Weights of a small mixture-of-experts language model, trained from scratch on English Wikipedia.
Size: vocabulary 15299, 14.7M parameters.
Experts: 16 experts in each of 9 layers, 128 SwiGLU neurons an expert, 2 picks a token, a sigmoid router, a shared expert of 128 neurons.
Below are experts of layer 3 (counted from 0) of a mixture-of-experts language model. Rows are named router (the router's row for the expert), gate (a neuron's input weights, with its number), up (a neuron's input weights, with its number), down (a neuron's output weights, with its number) and show model dimensions 0-191. Each number is 50 + 10 x the weight over its row's rms, rounded and kept within 0 to 99.
Before each expert's rows: a language model's description of what the expert responds to. This comes from a sample of Wikipedia text that the model never trained on.

# expert 5
Description: Middle or final pieces of ordinary words and names, such as permit, coronavirus, vacation, Álvaro, plus given names like John, James, Charles.
router:53 43 50 41 51 52 54 38 52 58 44 73 56 48 44 43 58 38 47 57 32 60 41 44 49 32 53 49 47 61 46 36 46 37 51 54 46 42 42 50 69 58 78 58 36 40 53 52 39 44 64 47 52 44 28 45 30 37 58 54 42 41 37 39 56 52 27 49 45 45 58 34 45 54 58 60 49 59 63 56 57 62 53 65 67 53 68 39 54 48 36 46 52 58 70 59 49 38 51 52 51 52 58 39 45 41 36 45 51 54 51 40 52 66 48 43 66 47 56 60 36 58 54 37 59 64 55 37 74 52 38 84 49 50 54 53 55 66 43 50 61 51 45 60 55 49 58 62 53 58 46 32 59 44 57 45 66 52 50 56 53 41 51 55 43 39 54 58 68 56 39 50 43 41 56 65 38 76 40 29 56 47 51 59 39 48 47 37 43 51 36 46
gate1:52 46 54 56 57 47 52 59 46 50 56 39 65 46 65 27 54 63 47 58 41 49 22 35 65 50 59 53 57 57 42 47 49 28 42 43 44 43 42 58 59 53 42 40 59 35 53 48 48 48 53 36 39 37 39 55 61 43 47 52 45 35 50 45 63 53 50 37 49 53 60 71 47 42 46 51 35 55 60 71 54 41 54 49 37 49 54 41 67 47 66 49 36 44 67 56 40 46 48 42 60 36 36 67 51 50 39 53 41 39 38 56 50 35 47 62 58 37 45 42 52 49 58 49 63 74 57 61 35 68 60 58 40 27 74 46 59 51 53 59 67 44 61 57 51 56 43 52 73 42 48 45 52 44 50 57 46 59 26 45 49 44 47 41 47 46 39 62 64 44 48 47 57 54 55 42 55 49 46 63 47 64 53 18 43 40 38 47 51 35 36 57
up1:36 59 64 54 58 56 72 48 55 70 35 45 45 47 41 34 72 51 72 48 43 49 35 53 34 40 62 51 46 67 56 40 48 49 45 52 54 49 47 61 48 52 33 51 65 57 54 63 53 69 52 51 36 49 48 43 38 38 55 52 57 44 38 32 43 51 66 60 61 44 52 36 38 28 48 55 74 47 57 49 44 70 61 59 36 50 56 53 46 42 59 45 44 58 48 53 31 46 50 50 61 43 36 43 61 40 66 69 50 33 52 46 56 58 47 38 60 49 74 51 55 48 59 34 43 56 54 50 57 51 50 40 32 50 42 66 35 64 62 49 55 54 46 56 50 44 64 52 49 55 43 46 75 61 43 50 44 62 43 47 50 48 57 51 44 41 33 50 58 62 54 66 44 41 54 65 39 35 59 52 32 43 59 32 56 53 48 37 50 60 50 68
down1:38 47 61 54 55 39 63 51 49 57 66 34 52 54 32 53 51 34 57 40 53 61 48 53 52 42 56 50 44 58 42 52 60 48 39 63 53 53 58 40 59 59 47 60 52 62 70 44 28 62 64 47 50 31 40 37 49 29 53 60 28 41 45 48 49 56 50 50 57 37 42 46 28 45 59 62 55 50 59 49 52 58 56 47 42 49 50 54 52 30 58 51 57 44 46 44 49 49 54 63 50 49 37 50 55 66 24 58 43 51 62 48 44 41 33 69 65 50 45 57 66 38 61 48 66 65 50 42 62 51 36 50 41 51 33 58 71 52 59 43 66 42 43 47 71 51 70 40 47 56 41 64 56 57 65 56 44 34 62 53 54 47 62 41 36 39 36 53 56 60 61 59 27 45 45 63 41 46 56 65 48 53 33 57 64 35 40 45 39 57 48 57

# expert 7
Description: Letter-cluster pieces inside foreign personal and place names, such as Sarajevo, Khuzestan, Jayaram, plus place nouns like City, River, County.
router:42 64 56 44 53 52 35 59 39 50 61 65 41 42 47 68 44 44 43 37 64 55 39 45 47 49 41 39 52 52 33 38 42 52 41 60 57 49 33 72 62 56 56 37 49 56 47 46 49 58 34 62 60 41 11 53 42 46 53 55 50 53 61 56 58 30 48 44 58 52 42 46 46 59 58 77 44 59 46 44 49 67 50 50 58 47 50 49 36 34 17 35 48 54 52 48 56 42 48 59 49 51 75 59 23 64 47 36 51 45 68 41 52 61 45 54 68 63 55 51 28 39 59 41 57 45 58 54 56 34 45 61 49 55 54 49 53 42 53 50 71 57 56 41 43 45 55 54 64 61 41 36 59 54 60 46 55 65 54 65 42 47 52 61 63 50 59 55 55 49 42 55 54 61 49 42 38 59 59 45 55 45 51 45 39 61 56 58 44 56 66 55
gate1:78 49 29 60 43 55 69 59 40 50 42 35 32 42 38 35 34 42 60 47 43 44 39 48 51 68 63 55 64 50 62 52 60 52 43 42 60 55 49 58 31 55 54 51 48 63 63 52 33 45 49 21 47 50 47 40 51 44 50 55 60 39 60 60 50 59 69 59 49 43 59 43 37 52 47 39 50 62 52 46 53 55 57 58 29 45 78 45 46 48 40 61 31 47 56 34 46 51 57 65 52 57 66 40 55 56 74 49 40 60 36 41 56 56 53 39 48 38 60 52 27 62 64 61 53 50 58 61 50 67 41 42 45 40 49 46 58 58 54 47 45 41 41 42 45 47 56 52 46 59 38 55 51 63 43 62 56 71 50 60 52 51 53 75 34 46 51 61 63 43 56 64 41 47 32 59 47 49 47 44 45 64 48 44 57 43 40 49 49 56 61 53
up1:54 54 53 67 61 52 43 56 62 60 41 32 47 48 53 46 42 58 47 56 56 59 55 48 51 55 49 41 50 56 41 48 55 46 62 40 28 49 30 48 44 59 52 27 29 39 51 40 40 59 52 49 42 58 48 52 49 36 58 59 48 57 55 52 41 68 52 62 47 34 45 55 66 47 42 61 37 48 48 46 44 45 42 32 20 58 59 65 51 39 43 39 35 65 39 28 59 45 62 56 52 40 35 64 54 56 47 43 67 44 57 59 44 48 44 54 40 39 53 38 45 58 53 50 40 54 29 59 39 75 48 61 51 34 33 56 44 49 41 44 50 50 41 40 61 50 43 70 64 42 54 59 53 45 46 41 60 42 47 43 49 24 52 51 44 43 61 60 34 38 44 55 49 60 33 43 42 64 47 39 62 62 67 64 52 57 38 70 55 40 63 42
down1:50 48 45 63 60 49 55 73 62 49 45 37 61 42 41 58 44 54 30 56 49 46 26 37 60 54 42 41 45 42 48 53 58 40 47 52 49 62 52 44 42 51 70 51 34 52 46 57 77 65 53 62 22 42 57 33 53 49 46 43 50 82 39 61 43 58 27 48 50 49 54 40 56 38 62 49 49 63 48 67 43 72 37 60 45 48 56 43 60 48 53 56 62 63 59 41 52 68 71 71 67 67 50 56 57 63 46 48 48 37 44 50 57 66 40 53 53 43 45 47 50 50 59 52 45 40 47 49 35 69 63 43 43 46 41 40 57 51 57 36 48 41 46 39 61 29 49 51 40 42 42 54 65 45 65 53 47 31 46 54 51 60 53 58 49 29 39 45 50 49 40 55 49 43 47 57 48 45 52 46 61 60 44 48 36 62 48 53 56 39 59 59

# expert 6
Description: Colons, degree, minute and second marks in coordinates, UTC offsets and times, and infobox labels like "Class:", "Location".
router:47 39 65 51 53 42 51 59 62 51 63 50 47 59 64 50 67 63 50 54 32 43 47 61 61 32 41 75 58 43 77 45 27 45 33 38 45 44 59 39 53 50 51 69 70 33 46 66 48 57 55 40 47 67 41 55 47 55 53 60 58 40 49 49 48 40 74 37 51 62 37 64 50 49 40 72 38 54 35 49 55 48 60 46 60 47 37 39 40 44 29 57 46 57 40 34 61 46 62 54 46 50 46 54 60 48 65 35 60 45 59 44 34 34 43 48 57 50 63 54 50 53 49 54 69 39 50 56 61 42 45 41 43 68 57 45 32 57 47 49 47 51 37 53 33 62 41 52 52 58 58 58 53 40 45 51 63 47 35 61 51 48 53 62 54 47 43 43 67 54 39 59 51 36 40 36 47 50 65 70 48 34 41 60 60 51 47 51 51 47 46 48
gate1:41 44 45 52 46 57 45 54 36 42 42 55 49 61 48 47 58 56 55 49 30 61 43 58 58 42 63 63 46 41 52 51 54 46 37 34 40 50 61 51 57 69 49 53 52 54 41 41 76 53 55 58 69 66 44 54 20 61 39 58 61 53 63 43 56 58 53 58 42 68 52 66 45 60 41 63 21 52 56 51 43 58 56 70 61 40 63 58 48 73 49 51 45 54 46 37 61 45 45 39 53 46 44 59 46 46 45 26 82 42 39 40 31 45 32 50 57 40 51 72 40 43 58 40 51 48 52 64 59 33 40 60 56 47 59 58 60 48 59 46 45 28 42 45 42 53 50 57 46 47 71 43 59 45 53 57 49 59 43 59 48 49 50 54 48 55 48 45 51 60 49 61 52 36 58 50 65 42 57 49 35 52 58 60 46 57 33 63 40 61 58 52
up1:63 43 43 48 52 48 51 57 55 48 51 37 47 47 41 38 58 44 52 46 51 54 38 41 62 68 45 58 35 47 65 40 71 33 58 43 58 56 54 64 46 34 32 71 54 47 54 48 62 46 52 55 46 41 46 44 66 51 42 65 40 32 62 51 49 38 43 59 42 42 36 40 52 38 46 67 39 48 25 37 58 54 40 42 43 56 44 56 60 58 43 41 52 44 48 51 55 50 45 56 33 62 62 55 61 57 49 43 39 39 62 50 58 29 44 58 58 43 51 42 53 68 55 54 59 49 50 54 67 50 52 43 50 70 61 68 69 34 66 67 50 57 51 61 58 56 50 34 54 45 33 66 62 52 53 35 51 33 52 44 58 49 42 51 34 33 49 46 30 52 45 51 44 58 46 46 30 48 34 49 41 43 48 19 48 64 54 53 35 40 36 54
down1:60 63 37 49 52 52 65 44 39 49 48 54 73 55 49 64 43 66 45 46 67 40 48 50 51 36 47 71 48 59 52 47 50 48 59 50 32 63 46 55 51 69 61 40 54 47 48 54 57 54 63 59 47 48 34 39 37 50 60 44 46 43 53 46 59 57 55 43 47 53 49 69 56 58 76 56 44 51 62 41 28 54 39 46 56 52 31 40 59 41 54 47 54 37 46 30 55 41 48 33 48 71 44 64 58 60 58 44 53 38 64 63 45 38 61 42 63 48 48 49 46 38 48 48 45 55 59 64 46 62 61 53 48 49 38 54 35 37 63 60 68 28 60 46 47 46 53 60 60 35 45 36 52 61 42 45 63 51 54 49 52 53 71 47 59 51 60 71 45 55 56 69 40 37 57 49 56 26 34 53 32 38 43 41 39 47 59 45 42 61 39 66

# expert 10
Description: Pipes starting table rows and "==" heading markers right after a line break, as in "==Films==" and "| Party |".
router:36 64 34 51 61 58 74 53 57 42 44 54 56 60 36 52 36 50 66 41 48 30 54 41 55 44 50 56 53 55 68 72 62 37 43 32 45 45 51 56 56 35 48 49 42 45 60 39 48 38 47 53 60 50 63 49 62 45 53 51 51 59 62 43 42 51 45 71 36 44 66 45 40 47 45 61 48 45 58 46 42 35 43 44 49 53 58 57 55 46 71 59 49 54 49 40 38 50 51 50 61 56 56 40 54 47 61 50 51 44 22 72 61 61 60 61 31 43 43 51 52 63 53 60 47 60 60 58 56 44 74 35 47 43 55 47 30 32 48 41 46 35 54 64 43 64 31 43 39 38 42 55 41 45 53 50 57 52 38 42 44 50 41 38 43 54 48 54 40 54 77 43 54 58 55 61 65 35 32 51 51 68 53 59 49 46 51 50 46 48 80 55
gate2:66 57 50 58 57 46 56 31 47 60 56 41 59 39 48 63 44 54 50 40 52 50 53 36 39 50 51 55 50 42 46 49 49 55 46 48 49 66 48 46 41 70 62 51 39 58 32 46 43 41 34 25 55 39 70 43 44 54 53 36 38 54 65 56 72 31 39 37 42 38 73 47 44 54 42 47 42 63 64 47 49 67 42 60 41 51 43 28 55 47 46 46 53 54 51 46 59 63 45 65 65 36 68 57 57 52 50 44 37 52 57 50 47 54 32 62 32 49 49 42 57 65 59 41 51 58 43 52 52 59 47 49 48 57 52 50 24 51 40 52 59 77 40 29 51 49 55 35 50 50 51 50 76 64 33 53 44 44 30 51 67 64 45 67 37 39 47 55 55 64 48 51 67 37 50 44 41 56 47 53 56 45 45 55 48 43 43 53 54 56 67 47
up2:63 54 58 57 45 64 65 43 47 48 73 45 58 56 47 51 53 54 52 50 42 51 54 32 47 54 60 68 47 58 36 64 51 59 48 54 56 47 62 48 49 60 70 42 41 60 40 52 51 57 50 37 53 47 61 51 41 36 46 41 44 62 45 59 24 52 37 52 47 38 33 49 36 50 38 67 42 52 47 41 61 65 59 69 65 66 29 58 60 51 50 56 68 45 49 47 52 52 49 35 46 56 45 67 42 38 42 45 33 67 64 69 53 50 41 58 45 57 39 33 50 62 50 30 44 41 45 47 47 53 66 42 60 64 65 54 38 45 34 22 52 61 47 36 54 48 38 45 61 47 51 43 60 59 44 45 57 48 44 47 61 46 59 60 50 59 60 42 28 32 48 62 62 52 52 43 40 50 43 43 28 65 56 43 66 64 49 58 44 56 43 57
down2:43 68 50 53 57 45 53 46 44 43 67 56 38 31 37 64 43 52 46 57 72 32 51 60 54 42 66 39 48 55 49 71 58 50 44 54 41 50 36 50 53 38 40 52 38 49 48 51 42 33 39 47 57 63 49 46 45 34 44 59 58 45 43 48 63 61 49 48 57 57 55 49 43 56 71 45 43 39 53 44 42 43 50 53 49 56 65 63 52 23 43 46 44 58 27 51 71 38 40 46 56 54 44 66 53 54 61 45 62 58 61 54 41 67 65 52 47 25 45 41 55 49 53 57 52 41 67 27 60 36 55 43 72 36 46 54 56 34 54 59 55 55 63 47 56 42 66 49 47 55 28 50 53 55 67 52 72 38 46 42 54 50 57 60 46 44 39 58 41 45 23 60 44 62 51 48 52 61 49 56 46 38 50 41 53 36 44 65 58 43 39 40

# expert 8
Description: Single letters and middle pieces of foreign names and long numbers, such as Kaimakis, Fugelmo, 1,212,791; also "and".
router:66 53 48 51 46 59 45 57 36 59 49 53 59 32 37 59 60 51 60 25 63 57 49 39 49 48 51 48 46 45 46 37 60 70 42 60 44 50 37 41 55 54 66 34 66 51 54 42 57 48 56 40 62 63 50 38 27 57 36 52 34 31 44 57 58 37 62 48 69 39 36 49 47 26 47 68 51 59 67 49 56 65 58 59 69 40 33 59 43 50 38 49 51 62 35 68 44 57 52 54 44 50 63 58 45 54 48 44 46 59 70 38 54 70 45 45 56 35 46 62 54 47 42 46 63 56 30 38 55 54 43 76 49 55 51 43 49 43 46 52 56 68 42 46 45 37 41 64 47 55 48 59 48 40 70 47 43 51 67 39 60 57 57 42 41 54 51 43 62 54 45 44 54 38 70 48 36 58 53 47 58 45 52 43 50 66 50 54 35 57 41 52
gate2:58 58 41 62 49 67 59 61 35 53 44 71 49 44 53 31 52 75 47 55 47 47 37 48 51 59 58 43 47 42 63 37 65 65 53 41 36 70 51 57 44 56 54 58 55 47 53 42 56 47 57 40 45 35 46 44 62 59 54 61 52 63 51 47 65 51 62 68 61 40 47 63 47 59 54 43 52 52 58 51 67 52 49 67 56 50 52 52 41 52 45 39 52 56 50 47 45 42 49 45 70 59 56 62 31 44 53 46 22 54 36 46 71 39 48 61 44 45 25 44 39 40 49 44 53 50 59 50 55 49 61 52 30 28 48 51 50 45 50 35 59 58 61 44 49 48 53 61 59 61 39 51 59 47 62 54 73 50 62 61 39 42 49 43 23 68 39 49 60 31 58 38 52 35 45 58 42 57 47 41 40 41 42 31 36 49 34 40 44 62 46 60
up2:34 44 44 33 60 36 55 58 51 53 62 46 54 55 52 52 55 39 50 34 52 64 35 53 43 55 46 46 55 58 29 54 41 48 46 39 54 57 55 25 42 48 55 52 60 43 37 57 46 55 47 58 48 60 44 59 76 44 62 63 60 40 58 45 86 55 66 47 48 45 41 50 42 39 33 60 52 40 51 53 57 30 54 59 47 56 41 53 49 44 49 54 49 45 46 43 53 52 46 34 38 59 40 37 38 35 55 65 41 46 57 58 64 59 44 67 64 58 53 73 46 52 42 53 52 35 54 51 67 50 58 46 47 50 57 56 42 49 45 52 55 41 53 56 34 62 55 52 55 63 36 52 67 77 46 50 32 47 38 34 44 72 39 57 46 33 31 48 45 42 54 52 43 55 52 62 54 70 58 46 49 30 50 49 45 50 26 58 54 65 58 62
down2:35 42 32 48 47 46 43 58 41 55 60 64 63 56 58 53 47 58 48 46 51 46 53 67 47 37 50 49 37 43 37 34 31 39 55 51 43 58 18 51 54 50 36 55 53 36 59 52 48 36 57 67 32 54 52 50 41 37 46 75 54 42 52 54 55 53 72 50 38 58 56 49 55 41 54 58 24 53 36 73 57 61 40 47 66 48 45 51 56 56 58 45 57 66 50 44 70 41 44 58 48 58 69 41 43 38 36 56 59 47 52 44 44 49 58 44 69 58 58 67 43 53 50 55 60 45 73 63 71 40 48 29 52 46 58 59 38 54 39 53 60 45 48 50 52 64 51 49 49 59 40 49 57 51 59 48 49 72 53 59 60 49 41 50 53 46 61 42 55 47 54 40 56 38 38 48 65 46 67 51 39 39 61 48 60 47 60 67 38 52 60 32

# expert 15
Description: Second piece of capitalized names after a first capital letter, such as F-re-eland, B-ex-hill, Cass-idy, plus city and month names: London, Paris, June.
router:53 33 62 36 48 38 35 39 42 50 43 40 49 54 65 45 69 62 53 53 52 59 51 44 29 59 46 45 31 52 52 32 54 66 50 58 54 62 47 31 41 42 33 46 62 64 53 57 60 66 45 40 38 52 44 63 67 47 55 35 62 49 43 66 54 58 66 50 40 62 56 46 69 55 30 54 58 33 50 49 55 40 50 43 37 44 41 51 46 42 58 57 59 39 54 47 55 58 38 44 52 55 35 63 65 74 23 56 53 53 56 53 38 24 45 36 57 64 32 51 59 39 56 53 50 42 54 57 39 46 51 48 54 60 43 73 67 67 59 52 56 38 53 47 55 47 54 62 45 47 52 49 57 54 55 73 32 30 50 62 59 51 54 43 42 53 49 57 41 44 46 59 51 46 41 42 53 39 49 63 35 48 50 41 49 37 46 61 44 54 35 46
gate2:44 36 47 49 61 53 63 51 42 56 66 49 59 56 45 63 41 72 51 49 44 41 41 45 61 45 48 26 73 60 47 51 67 46 45 50 54 47 56 35 52 62 54 52 60 40 61 58 56 57 43 42 59 50 44 65 41 37 69 39 34 57 46 54 53 37 58 62 45 39 51 43 53 53 40 61 36 45 62 60 44 51 41 45 65 68 59 63 53 73 53 50 50 49 68 52 33 50 52 48 48 49 57 46 52 45 63 53 51 43 34 54 57 47 48 33 50 66 55 48 38 45 56 37 45 61 51 51 42 55 57 42 62 39 52 67 63 60 60 44 57 40 55 40 60 46 36 65 70 37 29 39 40 52 54 59 41 48 57 49 33 63 55 45 42 48 45 24 74 50 55 40 32 66 46 64 41 58 68 61 44 59 56 56 55 53 37 51 47 47 66 72
up2:57 60 57 63 27 51 74 62 52 49 48 55 52 49 38 54 36 58 55 57 65 42 74 44 64 45 42 40 49 67 72 39 57 28 53 36 59 44 28 54 70 59 41 67 37 38 52 54 37 45 54 60 71 49 51 53 48 52 52 73 49 40 42 38 50 57 49 35 60 43 50 49 47 50 32 32 62 37 48 50 42 49 35 47 53 46 40 60 47 49 41 45 55 49 36 24 59 63 49 54 42 55 55 52 50 56 51 63 47 58 42 48 45 65 47 60 52 51 45 61 35 63 67 50 50 46 43 48 47 57 64 42 54 45 47 56 62 52 50 44 48 48 42 40 39 35 53 49 70 46 61 61 55 65 62 53 53 56 52 55 67 33 50 59 59 36 43 56 41 40 68 67 42 49 46 33 46 51 36 44 33 47 40 37 50 55 52 46 66 55 56 37
down2:54 67 41 58 51 53 56 53 49 44 53 42 39 49 33 40 44 44 43 25 52 58 53 44 56 68 40 76 33 56 54 44 45 53 58 44 49 38 52 44 48 47 57 52 60 59 58 41 40 53 50 65 46 61 62 60 69 44 31 51 72 66 52 53 51 54 40 53 56 40 49 44 51 54 62 50 76 70 48 48 49 44 49 51 44 50 40 58 39 63 42 60 46 25 51 56 57 35 62 55 37 32 54 60 50 40 47 39 38 33 46 50 31 53 56 45 44 49 33 51 43 38 49 65 62 46 47 50 55 40 54 31 51 44 58 44 51 48 60 47 58 62 46 60 54 42 48 36 27 40 56 47 65 32 44 54 43 46 75 33 53 57 55 49 51 37 62 60 37 66 59 57 64 36 43 49 49 42 42 56 53 54 65 72 59 37 38 53 51 41 67 51

# expert 4
Description: Table cell separators, opening parentheses and the following words, plus first pieces of nouns such as inter-, car, contract, book.
router:47 53 57 64 40 47 40 58 44 54 46 43 45 45 47 73 52 40 45 43 64 75 48 63 59 39 58 47 54 43 24 46 34 63 56 48 37 53 37 54 43 52 61 57 53 54 55 55 47 43 52 62 48 49 43 49 31 45 40 49 45 44 46 43 58 47 52 48 60 62 51 54 60 54 58 49 47 43 68 57 48 71 54 56 76 52 46 40 55 57 19 59 48 44 41 65 65 48 49 46 45 52 55 54 42 37 47 53 46 53 75 30 49 53 49 49 63 55 57 35 51 41 44 47 56 46 26 50 60 53 45 62 52 47 49 42 61 41 56 51 74 55 38 51 50 50 60 48 52 60 58 59 40 49 47 37 45 53 55 50 52 67 61 54 38 25 59 30 66 41 27 58 48 65 61 49 24 62 60 32 61 49 44 42 35 48 54 32 54 58 42 41
gate2:58 48 57 50 48 66 43 55 46 60 47 44 63 50 43 23 60 53 46 39 55 51 43 49 48 38 43 56 48 53 47 38 55 44 48 35 52 56 61 48 59 60 41 35 47 39 41 49 63 39 47 28 54 29 54 45 33 53 49 59 44 52 53 62 73 29 56 44 51 48 59 58 52 40 37 50 54 41 51 50 46 60 59 46 44 33 54 48 50 43 55 39 53 52 50 44 50 58 35 59 51 52 49 56 48 67 28 55 44 65 29 43 53 52 21 62 61 53 53 60 60 41 33 62 54 39 51 61 56 44 64 41 27 56 41 47 67 61 60 42 52 57 46 54 56 54 43 48 47 76 50 76 45 41 51 49 49 57 31 57 70 49 58 49 36 60 51 30 60 38 45 36 48 43 50 40 57 51 36 56 58 63 56 44 41 72 56 72 57 59 37 45
up2:49 58 55 35 55 50 54 44 68 39 57 54 66 62 55 57 58 60 54 49 54 47 61 56 41 55 61 53 52 47 52 49 46 47 54 59 50 42 58 71 50 43 35 55 51 50 47 47 46 45 53 55 57 46 48 26 44 45 64 53 37 44 51 77 47 59 36 67 66 45 58 47 48 22 54 50 21 46 26 39 62 57 52 64 56 44 41 51 41 43 52 43 51 60 54 63 58 59 56 56 61 44 55 67 29 46 36 52 48 54 61 23 51 51 60 60 56 56 37 67 52 62 35 53 44 48 51 42 37 50 71 31 61 63 35 34 44 49 54 46 36 57 29 54 52 54 48 60 59 64 66 50 50 58 46 58 61 56 33 50 46 56 36 47 38 51 48 52 55 47 45 35 55 64 35 56 62 47 46 65 44 54 47 37 36 60 63 49 38 61 50 36
down2:52 69 56 46 39 53 46 42 49 30 62 54 39 69 48 55 52 64 34 56 47 44 49 60 61 64 55 43 54 44 58 68 48 56 46 48 62 44 37 52 51 32 52 55 53 44 52 55 78 54 67 53 51 51 67 44 52 41 65 48 32 60 46 58 62 54 58 30 48 51 50 53 48 49 54 52 48 40 60 51 55 52 56 57 53 60 37 43 57 55 54 37 64 61 53 49 54 60 52 54 52 49 50 57 62 54 55 43 55 49 59 74 47 46 61 38 35 57 55 47 33 41 29 50 52 42 44 54 41 54 48 63 67 50 48 53 36 44 76 67 51 43 32 67 44 43 42 55 68 67 64 69 53 48 64 77 53 37 30 30 44 40 68 59 48 43 38 76 39 48 53 57 52 44 43 54 38 54 51 41 59 38 47 47 51 51 41 64 55 67 45 54

# expert 2
Description: Sentence and phrase openers after "the", "of" or "(", such as The, A, capital-letter pieces, "first", "New"; also "ay" in Monday, mayor.
router:41 44 54 53 34 50 51 49 44 52 64 68 46 49 55 69 48 47 44 39 76 74 53 53 60 42 63 47 48 46 30 36 47 66 49 54 35 53 42 69 32 58 61 52 33 60 38 53 42 48 57 45 51 34 38 46 43 47 41 54 45 55 35 43 59 48 49 52 68 47 42 53 45 49 60 44 50 54 53 61 51 53 53 64 71 52 45 35 45 59 19 51 48 62 36 62 52 52 61 44 48 50 46 55 45 42 45 41 46 56 78 32 47 47 49 38 61 36 51 41 55 46 50 39 63 38 28 51 45 54 42 59 51 49 58 31 60 64 60 52 69 61 44 51 52 49 58 41 48 73 53 42 49 54 44 37 47 59 59 58 58 58 59 69 40 32 56 38 63 41 42 51 42 29 63 41 34 57 55 43 62 44 44 51 44 53 55 37 52 55 38 44
gate1:52 55 50 42 60 39 48 54 36 60 55 58 53 49 52 56 43 52 64 49 26 53 45 44 58 54 45 59 42 34 48 44 49 63 52 68 43 57 58 73 53 64 64 54 61 60 65 44 33 57 49 49 43 42 42 49 53 63 71 56 46 32 47 55 56 47 38 72 47 52 61 56 45 49 65 31 68 46 56 51 53 56 53 56 39 49 50 58 53 62 45 54 39 39 36 60 54 31 32 46 64 59 58 34 50 60 33 57 45 34 41 41 42 63 41 35 47 45 51 61 53 63 51 61 65 45 60 38 61 55 60 60 39 51 77 42 54 52 56 48 59 38 70 37 47 45 47 66 46 56 40 51 61 39 37 37 51 60 31 64 55 70 43 60 62 55 72 60 54 41 43 49 53 38 63 58 53 52 42 39 54 59 41 48 57 41 44 33 59 64 62 43
up1:48 48 47 56 37 60 62 57 51 43 35 41 48 46 47 36 55 58 53 54 46 57 58 40 32 73 53 49 48 40 69 37 52 53 46 44 66 49 46 46 71 58 41 57 40 59 50 58 37 38 49 53 45 46 35 45 56 38 42 44 58 37 56 32 41 50 54 44 47 39 42 53 65 71 66 59 68 42 39 58 58 50 44 43 42 69 46 38 52 47 47 57 45 39 38 39 50 56 51 54 47 40 58 31 68 45 55 57 46 46 46 30 29 60 49 41 49 38 58 72 40 67 54 48 60 51 51 46 51 46 50 57 45 36 55 57 52 56 47 55 62 45 80 46 54 38 36 61 57 66 45 46 57 49 69 36 60 59 36 58 71 47 52 58 44 36 54 50 31 33 57 49 59 45 59 48 32 42 44 38 40 49 28 62 48 35 59 52 46 67 62 58
down1:45 56 38 60 57 64 51 58 60 53 50 41 49 66 57 47 52 37 30 49 51 40 60 37 55 55 42 50 51 56 51 67 39 47 59 50 46 48 39 50 46 48 46 29 55 46 35 34 56 47 79 58 49 46 37 55 45 62 47 52 58 52 63 47 53 55 44 41 62 31 57 46 54 47 57 64 74 40 50 46 44 78 41 64 37 55 44 64 46 71 43 52 53 44 54 28 51 52 52 54 57 44 49 46 53 70 61 65 44 46 51 57 53 51 34 55 62 62 60 49 40 56 57 63 56 58 34 55 44 47 60 51 50 42 53 69 75 68 45 37 46 43 63 52 42 40 52 60 54 56 21 52 51 39 41 44 48 33 67 31 59 48 47 56 40 63 65 49 48 50 61 58 51 61 58 44 49 33 34 41 47 43 46 64 48 55 56 64 43 71 53 57

# expert 9
Description: Pipe cells in wiki tables and years or numbers after from or to, plus the ly piece in rely and comply, and not.
router:52 45 62 61 38 68 40 51 45 48 50 41 40 42 54 77 52 41 47 54 58 83 55 68 60 44 56 49 45 52 39 34 40 56 54 50 56 47 43 56 36 48 55 56 47 49 62 61 50 39 59 46 53 47 34 55 42 45 44 56 47 56 31 42 61 53 45 49 70 53 48 54 46 46 59 50 49 39 62 52 42 60 47 62 75 45 59 45 48 57 40 48 48 53 27 44 64 55 48 48 50 45 36 51 44 47 49 46 48 48 66 39 51 66 50 42 58 43 57 28 46 49 47 42 74 38 37 42 43 35 42 50 50 50 45 42 47 61 37 47 71 51 44 41 49 49 62 59 62 58 63 61 35 43 64 42 60 59 63 57 52 60 51 53 42 24 61 46 81 46 34 56 51 53 56 44 30 74 54 23 55 44 37 44 49 50 50 50 60 56 51 47
gate2:47 63 56 46 67 46 60 40 71 34 50 42 45 51 40 53 47 65 49 46 31 54 35 47 40 42 45 56 51 46 48 48 56 42 37 55 62 47 54 41 54 51 58 49 51 47 52 50 46 46 52 56 46 39 50 38 45 60 38 30 38 59 58 53 79 49 56 43 37 27 35 50 32 57 45 41 57 38 64 67 55 41 39 56 53 36 64 57 58 52 50 61 46 39 50 43 57 41 37 47 69 62 64 54 61 54 55 53 37 28 47 33 35 51 43 56 66 54 54 78 39 58 50 55 42 55 63 58 66 64 62 53 34 57 58 53 54 53 47 49 48 37 71 50 45 62 57 48 63 59 49 41 36 45 60 41 50 73 60 66 43 34 61 57 50 44 31 43 45 56 61 62 58 63 52 39 49 47 43 53 45 50 57 55 68 44 41 35 52 61 64 44
up2:46 60 49 38 38 46 51 45 53 48 47 48 45 34 56 38 45 45 52 53 38 59 60 49 53 63 55 63 39 60 59 53 64 55 62 44 31 49 60 50 45 46 60 45 38 45 73 47 42 49 61 59 49 51 45 38 64 26 35 47 70 56 59 59 38 56 49 49 39 53 50 51 49 58 45 60 62 52 44 32 48 58 55 54 66 57 59 43 45 41 40 59 54 57 45 41 40 43 62 67 60 63 36 43 65 41 53 41 67 47 51 21 34 54 44 53 52 64 53 45 59 44 55 57 46 54 41 50 45 38 69 59 53 51 60 44 54 41 39 52 58 35 56 48 16 63 35 58 57 46 52 57 37 48 57 68 56 48 41 63 66 78 42 62 25 55 57 53 56 44 44 45 62 30 42 40 43 26 57 38 61 50 55 57 57 50 53 41 47 60 55 57
down2:41 53 44 52 46 48 53 25 45 35 29 48 61 41 53 51 57 46 37 52 35 40 42 52 53 53 29 62 34 57 61 46 57 44 70 51 49 40 53 60 71 46 43 36 61 21 39 48 53 41 61 51 39 42 36 39 44 54 28 40 60 38 60 66 53 53 52 54 38 49 53 48 52 56 48 47 46 52 38 55 60 46 58 48 42 51 62 40 56 63 46 35 58 39 58 46 42 44 56 48 55 59 48 40 52 49 57 32 38 56 68 53 52 50 41 63 69 50 60 42 66 36 52 60 37 56 48 59 48 54 48 41 40 40 62 48 63 51 41 80 51 62 60 59 40 50 59 56 63 56 50 59 46 43 64 49 79 48 57 52 66 47 30 48 41 33 50 29 44 47 50 39 58 34 36 47 62 52 35 40 54 56 53 48 53 40 50 53 67 49 60 52